{"n_layer": 15, "d_model": 128, "n_experts": 64, "experts_per_token": 4, "d_expert": 64, "d_shared_expert": 0, "activation": "swiglu", "moe_layers": [0, 2, 4, 6, 8, 10, 12, 14], "router_score": "softmax", "normalize_top_k": false, "routed_scale": 4.33, "balance_loss": 0.0024, "balance_bias": false, "router_z_loss": 0.001, "n_groups": 4, "groups_per_token": 1, "init_std_router": 0.00631, "lr_router": 0.00245, "n_head": 4, "n_kv_head": 4, "head_dim": 64, "vocab_size": 8192, "norm": "rmsnorm", "norm_place": "pre", "norm_eps": 1e-05, "positions": "rope", "rope_base": 10000.0, "rope_fraction": 1.0, "qk_norm": false, "attn_scale": 0.125, "tie_embeddings": false, "parallel_block": false, "init": "normal", "init_std_qkv": 0.0564, "init_std_o": 0.00728, "init_std_up": 0.0564, "init_std_down": 0.00651, "init_out_by_depth": true, "optimizer": "muon_variant", "lr": 0.00771, "beta1": 0.93, "weight_decay": 0.032, "lr_head": 0.0165, "grad_clip": 1.0, "warmup_steps": 200, "schedule": "wsd", "decay_fraction": 0.64, "decay_shape": "pow", "final_lr_fraction": 0.0, "batch_tokens": 65536, "seq_len": 256, "doc_mask": false, "train_tokens": 437200000, "steps": 6672, "dataset": "wikipedia_en"}
Below are experts of layer 4 (counted from 0) of a mixture-of-experts language model. Rows are named router (the router's row for the expert), gate (a neuron's input weights, with its number), up (a neuron's input weights, with its number) and show model dimensions 0-127. Each number is 128 + 24 x the weight over its row's rms, rounded and kept within 0 to 255.
After each expert's rows: a language model's description of what the expert responds to. This comes from a sample of Wikipedia text that the model never trained on.

# expert 14
router [169 195 142 152 148  92 131 153 111 109 149 116  80 130 151 156 139 131 106 138 130 111 115 136  83 158 143 142 112 174 115 122 134 134 140 132 169 120 128 170 138 129 125 128 158 150 138 118 126 134 164 133 148  97 148 152 129 152 107 128 119 123 134 129  84 131 121 155  84 139 138 157 124 162 107 138 106 126 141 129 111 129 134 160 124 146 161 102 158 185  76 167 123 157 100 114 133 123 108  90 184 131 103  89  90 150 123 112 106 131  84 117 160 108 125 103 104 104 128 109 114 106  93 151 118 140 170 149]
gate1 [143 157 130 138 126 129 145 145 125 130 147 140  91 151 100 140 106  97 111 105 124 124 145 121 148 113 179 131 158 132 144 157  88 121 134 127  84 146 123 109 143  74 160  72 160 156 146 116 143 111  82 152 109 133 137 104 123 128 147 145 135 122 113 150 109 145  92  85 148 108 130 133 154 137 147 154 148 123 143 158  81 128 118 148 135 127 156 185 141 102  96  97 139 157 154 129 142 129 148 121 149 141 116 100 119 142 160  87 146  80 165 128  56 149 184 129 134 144 138  96 109 136 157 145 131 141 139  95]
up1 [109 133 129 120 110 149 155 156 143 132 122  76 113 148 165 102 106  90 156 121  95 145 101 138  89 109  96 196 119 146 118 147 168  99 111 124 153 122 135 116 178 156 145 152 139 121  96 117 134 112 125 102  99 156 105 124 148 140 139 109  76 160 140 101 163 161 153 111 132 108 102  77 134 124 136 112 130 121 165  98 135 118 109 116 107 141 128 144 137  84 121 105 142 117  78 124 139 105 108 107 126 122 117 160 110 107 135 178 102  94 109 132 138 153  60  88 134 128 118 125 130 116 141  94 119 113 105 129]
Description: Surname-ending pieces. Final word pieces of personal and place names, often in tables or bios, such as -ton, -son, -ford, -ville, -ić, -el.

# expert 25
router [136 154 153 137 139  78 142 141 106 112 128 108 113 103 153 157 148 148 155 123 121 102 127 135 130 158 159 113  94 152 111 121 135 107 138 146 160 130 115 180 119 109 112 138 155 162 106  89 138 107 119 118 166  88 131 137 133  88 128 118 108 100 147 168 110 145 144 123 106 117 156 142 181 165  85 129 114 106 146 115 117 139  95 143 109 177 137 113 148 157 117 112 159 167 118 112 108 147  92 116 168 187 104 109 112 109 144 107 124 151 116 141 141 108  86 102 134 109 124 109 106  88 118 135 104  59 151 142]
gate1 [125 151 182 127 156  97 137 127 131 115 125  93 113 136 118 131 136 158 130  85 119 102 144 144 137 150 145 121 139 195 144 125 150 131 149 112 137 147 138 131 146 128 111  97 163 112 154  69 126 129  87 118  90 150 123 133 125 171 128 171 110 111 136 136 130 111 127  94 143 105 145 125 132 117 143 116 102  82  85 118 108 168 120 124 156  93 170 152 178  96 113 132 128  92 134  68 131 153 111 147 148 105 113  76 121 142 172 135 138 127 139 106 175  81 125 114 106 164 141  94 136 120 126 140 145 117 129 114]
up1 [164 131 151  94 145 122 137 140 131 116 102 110  87 152 141 144 142 161 154 102  78 164 173 112 182 106 145 123 156 187 145 174 114 130 117 130 132 111 170 112 157 156  88 132 161 130 138 128 127 139  96 186 123 139 113 112  68 127 162 131 129 104 134 145  87 159 139 143 137 130 115 144 147 151 153 108 171 141  89 140 117  84 102 121 128 147 139 130 123 114 156 144 153 145 145 130  96  95 119 161 167 146 122  86 132 127  95 108 143 134 129 119 155 159 112  96 120 105 136 106 123 136 138 124 110 102 124 144]
Description: Table numbers and spaces. Spaces and leading digits of numbers in tables and vote results, often after a minus sign, plus name-initial pieces like Pa, Ben, Pri.

# expert 39
router [129 118 144 133 144  88 141 133  60 115 153 114  64  97 140 136 152 114 120 109 145 104 130 176 119 153 149 105 108 172 132 126 124 131 110  88 144 130 101 177 138 129 120 139 165 134  96 125 178 108 182  92 145 132 145 127 151 147 143 154 121 116 150 138 126  97 152 126 121 126 145 168 138 126 134 126 125 139 143  83  77 162 113 145  83 139 152 148 174 161 113 132 155 157 122  97 129 154 130 112 170 135 125 108  94 159 134  89 129 129 116 131 129 117 125 114 149 100 131 141 118  87 108 133 117 107 179 114]
gate0 [178 128 165 142 137 157 155 125  85 145 136  67 117  92 126 162 122 140 121  79 124 136 117 124 137 123 148 106 113  99 155 104  89 115 184  84 117 125 125 114 118 118 143 116 129 137 156 108 135 104 165 146 117 121 136 148 107 132 171 136 125 146 148 131 136 134 135 100 121 134 162 132 135 136 127 102 111  82 155  73 127 153 147 106  90 161 126 145  93 140 121  69 136 112 131 142 133 136 144  96 193 168 128 130 138 161 149 120 156 156  95 120 101 171 162 132 118 135 163 164 124 127 146 128 105 127 154 136]
up0 [121 123 130 113 100 119 147 107  82 138 112 132 138 162 199 118 154 124 120  89 105  84 121 189 111 149 122 137 117 108  96  84 123  92 137 138 134 103 101 145 147 122 181 108  77 125 137 135 116 125 123 117 122 136 144 154 134  95 138  80 116 142 158 144 161 107 135 136 162 103 108 146 131  86 127  98 158 123 105 177 175 129 132 140 124 130 128 136 137 124  73 108 110 113 171  85 119 109 143 118 174  95 111 122 149 141 111 131 131 126  98 127 152 118 151 142 162 147 106 117 127 121 114 130 171 120 110  98]
Description: Surname-internal pieces. Letter pieces in the middle of personal and proper names after a short start, like Cor-b-ett, Val-d-és, Fer-r-er, Or-phe-us.

# expert 43
router [132  98 123 129 146  86 121 135 103 111 150 114  90  84 169 163 108 119 140 118 147  95 122 158 104 165 125 111 128 150 133 143 134 146 133 109 146 100 113 156 139 133 112 111 154 142  55 152 153 124 179 108 160 115 137 135 128 131 163 128 123 123 147  90 130  83 182 114 121  89 131 150 137 124 128 111 125 135 159  82  88 175 111 136  98 132 158 153 145 164 121 120 175 141 128  87 135 123 125 118 156 132 127 123 149 141 141 116 129 152  87  87 112 116 125 108 149  86 110 127 120 124 117 121 110  91 176  88]
gate1 [127 128 164 146 120 124 123  80 102 177 135 119 125 135 139 120  80 128 151 116 131 164 156 170 141 114  99 130 142 175 103 110 149 133  80 157 111 112 114 119 137 154 167 107 112 165 179  86 114 103 121  97 116 119 141 137 126 162 119  89 112 120 120 142 121 133 113 150 126 137 187 154 118 131 107 141 111 158 151  89  96 120 150 158  92 155 130  91 103 161  64 126  93 187 160 120 124 124 106 147 119 142 119  94 136 142 131 152 132 149 123 133  99 126  94 127 135 124 124 156 119 162  92 132 115 116 137 124]
up1 [109 142 113  88 149 136 131 123 152 130 147 158 130 146 102 109 138 153 160 112  91 110 184  70 145 116 146  74 109 141 138 119  85 117 171 141 132 131 126 145 131 128 124 147  93 129 171 102 141 156 155 133 129  95 100 124 141 117 101 140 128 104 147 178  80 153 137  90 116 136 121 113 119 177 156 180 128 126 137 166 105 121 102 132 145 142 121 138 124  74 150  72 128 113 116 120 145 157 123 141  97 125 102 167 131 121 140 166 127 176 135 110 129 118 146 146 139  95  83 113 116 161 141 135 122 131 133 155]
Description: Early name pieces after capitals. Second pieces of names and words right after an initial capital such as C, G or D, as in C-ré-pon, Car-d-iff, McC-a-be, G-ol-gi.

# expert 5
router [146 166 128 130 152  87 125 125 112  93 118 101 123 122 146 140 158 134 145 129 104 105 153 135 127 137 125  92 111 128  96 137 149 112 134 121 150 140  84 141 125 104 102 138 143 136 103  85 148 124 116 120 194  98 123 111 130 108 126 124  99 100 160 142 100  94 119 132 131 121 127 153 177 123 112  94 105 110 145 101  98 136  90 136  83 167 147 112 143 155 139  87 150 139 144 102  81 145  74 104 140 130 102 126 102 122 148  95  95 138 101 143 152 119  83 117 131 110 100 117 136  80 139 138  89  70 135 172]
gate0 [145 168 128 126 148 123 136 117 152 112 128 131 143 137 117 150 162 130 186 190 156 123 167 133 132 135 146 129 101  97 153 120 169 130 118 111 119 131 114  88 128 145  90 140 104 128 125 168  95 126 134 104 104 126 134 127 125  89 142 151 166 183 137 143 114 169 126 104 137 105 159 111 160 154 160 108 107 144 125  98 111 132  94 135 163 153 174 143 103 132 186  91 147 148 139 146 145 125 133  93 147  86  95 123 170 156 154 128 153 108 101 111 142 167 149 150 138 127 173 129 135 101 122 149 128 157 131 114]
up0 [142 148 154  93 135 136 144 136 146 177 132  88  82 100 116 112 112 147 120  77 104 159  95 109 127 116 120 102 129 119 114 151  79 103 138  85 108 130 117 105 142 125 121  77 128 160 168 123 110 133 131 170 111 158 116 138 166 159 133 110 115 151 130 117 129  89 150 133 128 127 114 160  82 136 126 113  97 122 165 165  86 160 107 142 127  98  84 111 160 133 119 107 161 133 154 132 114 119 102 138 119 144 111 143  70 115 131 176 143 161 138 121 143  87 109 120 128 148 154 103 129 127 128 130 101 139 119  71]
Description: Commas in lists. Commas and "and" joining list items, especially after numbers and years, as in "1958, 1963", "77,909", "Gardens, Cardiff".

# expert 30
router [142 153 159 132 135  81 139 148  90 107 135 115 113  99 146 159 150 135 150 127 108 113 120 129 132 162 143 121  90 148 108 116 131 107 141 156 159 124 100 173 111 102  98 139 157 152 106 103 147 113 130 113 169  92 135 129 125  89 126 123 106  99 144 175 110 135 130 134 104 101 149 147 183 160  85 133 113 102 147 120 125 137  81 145 105 170 137 109 147 151 117 123 168 155 117 115 106 147  94 102 162 183 107 118 109 117 137 106 110 148 120 141 136 107  86  90 142 110 134 113 108  86 120 130  87  78 156 148]
gate0 [104 119 129 146 145 111 165 115 156 132 170 137  73 129 118  95 143  73 139 132 128 123 146 100 125 169 134 112 120 125 110 115 125  96 101 122 194 121  98 140 180 167 132 120 145 129 104 150 132 101 101 141  96 115 120  94 118 118 139 133 102 117 142 124 107 177 142 115 136  99  74 174 115 117 154 117 117  71 140  89 128  89 114 119  71 117 143 132 169 142 128 148 155 109 109 133 106 136  94 103 164 151 124 122 145 126 142 139 131 142 127 141 103 136 159 133 109 160 128 151  86 130 131 135 115  93 113  86]
up0 [122 103 132 127 153 156 113 140  93 139 130 149 161 129 141 121 153  86 123 106 124 135 116 114 132 103 141 131 148 141 133 127  98 122  96 138 133 127 158 116 142 133 140 124 123 170 125 100 175 109 152 164 120 150 176 116  96  73 146 169 122 141  95 116 148 130 139  96 130 154 124 112 131 146 147  97 105 121 131 146 149  85 138 149 127 134 135  96 134  85  94 103 135 181 133 148 119 134 171  91  96 171 156 111  84 117 171 134 103 141  94 128 145 148 117 167 147  96 195 152 126 155 148 169 132 123 139 169]
Description: Spaces before numbers. Standalone space tokens, mostly before years or numbers in dates and tables, such as the space before 1988 or 18 m.

# expert 15
router [127 150 143 133 135  78 136 146 107 111 138 113 105 106 147 160 149 143 153 126  96 112 135 130 145 153 152 114 111 147 104 124 119 107 131 145 164 129  99 174 124  83 102 128 154 154 108  90 147 117 109 125 185  76 123 133 124  78 125 115 114  95 157 175 106 109 135 128  98  97 158 149 170 120  80 117 119 112 150 105 126 139  87 137 108 149 140 100 137 152 122 115 162 157 116 111  91 134  93 111 158 176 101 111 115 113 139 115 105 134 112 147 129 110  82 114 122 105 114 114  93  91 114 133 107  72 143 140]
gate3 [109 162 168 136 136  96 121 147 152 105 126 123 154 144 121 131  98 141 158 105 120 107 122  73 171 126 115 109 103 161 124 128 130  77 125 113 191  88 102 141 157 105 107 118 118 160  95 166 128 134 105 116 139 101 168 145 140 113  99 158 146 154 123 145 100  84 145 158 150 137 126 139 114 155 144 106 136 166 135  89 164 145 192 150 139 175 140 156 151 128 112 100 170 143 125 144 132  96 105 143 166 133 127 108 141 138 109 114 107 143 169 111 148 108 132 121 137 146 144  99  83 119 135 122 151 131 115 113]
up3 [125 100 155 103 158  88 135 149  93 105 125 136 123 154  99 167 134 161  82  96 172 122 151 106 107 137 155 161 190 122 132 125  99 114 188 153 172 140 111 101 136 157 116 110 122 155 121 107 135 133 108 160 145 113 132 127  90 132 171 164  80  95 108 118 116 152 140 119 120 137 137 109 125 132  85 160 130 143  79 121 129 125 133 146  77  79 136 126 122 106 108 153 124 124 175 117 138 100 122 165 108  96 127 113 131  90 102 121 141 128  96 147 124 119  92 129 110 103 144 134 131 121 133 107 141 105 132 151]
Description: List-joining commas. Commas and "and" joining items in lists of works, offices or places, such as "(2018), The Serpent (2021) and".

# expert 8
router [136 144 152 133 132  85 139 153 115 113 134 107 120 103 155 168 143 135 157 121 105 122 123 134 121 153 168 116  97 152 117 105 126 102 135 152 155 147  96 183 107 101 110 134 147 158 111  97 162 103 125 122 164  89 143 124 140  87 128 115 107  97 145 165 119 135 138 127 105 103 155 152 179 149  83 112 123 108 153 109 120 139 107 147 114 175 134 112 143 154 123 125 174 164 118 123 110 147  85 114 169 194 104 105 112 105 143 110 116 151 110 134 130 100  89 105 134 104 120 129 114  97 117 128 101  69 148 138]
gate3 [ 94 149 126 179 171 119  92 127 146 179 130 106  76 140 116 136 135 158 135 146 135 134 115 142 131 113 105 121 106 114 121 133 117 165 193 111 119 127 135 140 145 146 133 101 110 139 168 149 124 115 120 174 106 139 134  91 114 114 124 147  58  87 133 130 105 136 133 118 123 147 124 165 102 121  99 132 118 144 166 139 108 164 150 122  82 122 104 125 147 117 100 176 117  92  91 101 151 120 124 113 181 131 113 153 116  97  76 114 117 112 132 180 142 131 113 123 134  98 133 131 134 111  96 151 148 120 163 137]
up3 [130 160 139 144 104 138  58 153 100 123 158 131 126 133  81 133 105 121 149  89  80 149 131 127 112 114 105 130 127  98 111 107 113  96 115 130 137 174 161 137 154 161 130 117  75  74 168 108 175 124 161 160  93 106  99 116 131  94 152 113  95 115 143 159 134 116 115 136 116 125 117 116 112 120 122 102 138 109 122 111 163 162  97 143 155 100 133 151 132 120 118 134 139  71 107  99 148 146 112 110  97 119 115 137 162 138 100 153 117 153 119 147  89 141  90 104 155 127 119 112 125 132  81 154 115 122 114 155]
Description: Commas and connectives. Commas, and, and prepositions like from, to, in, by that join clauses or phrases in running prose, such as "degree from", "layer, and".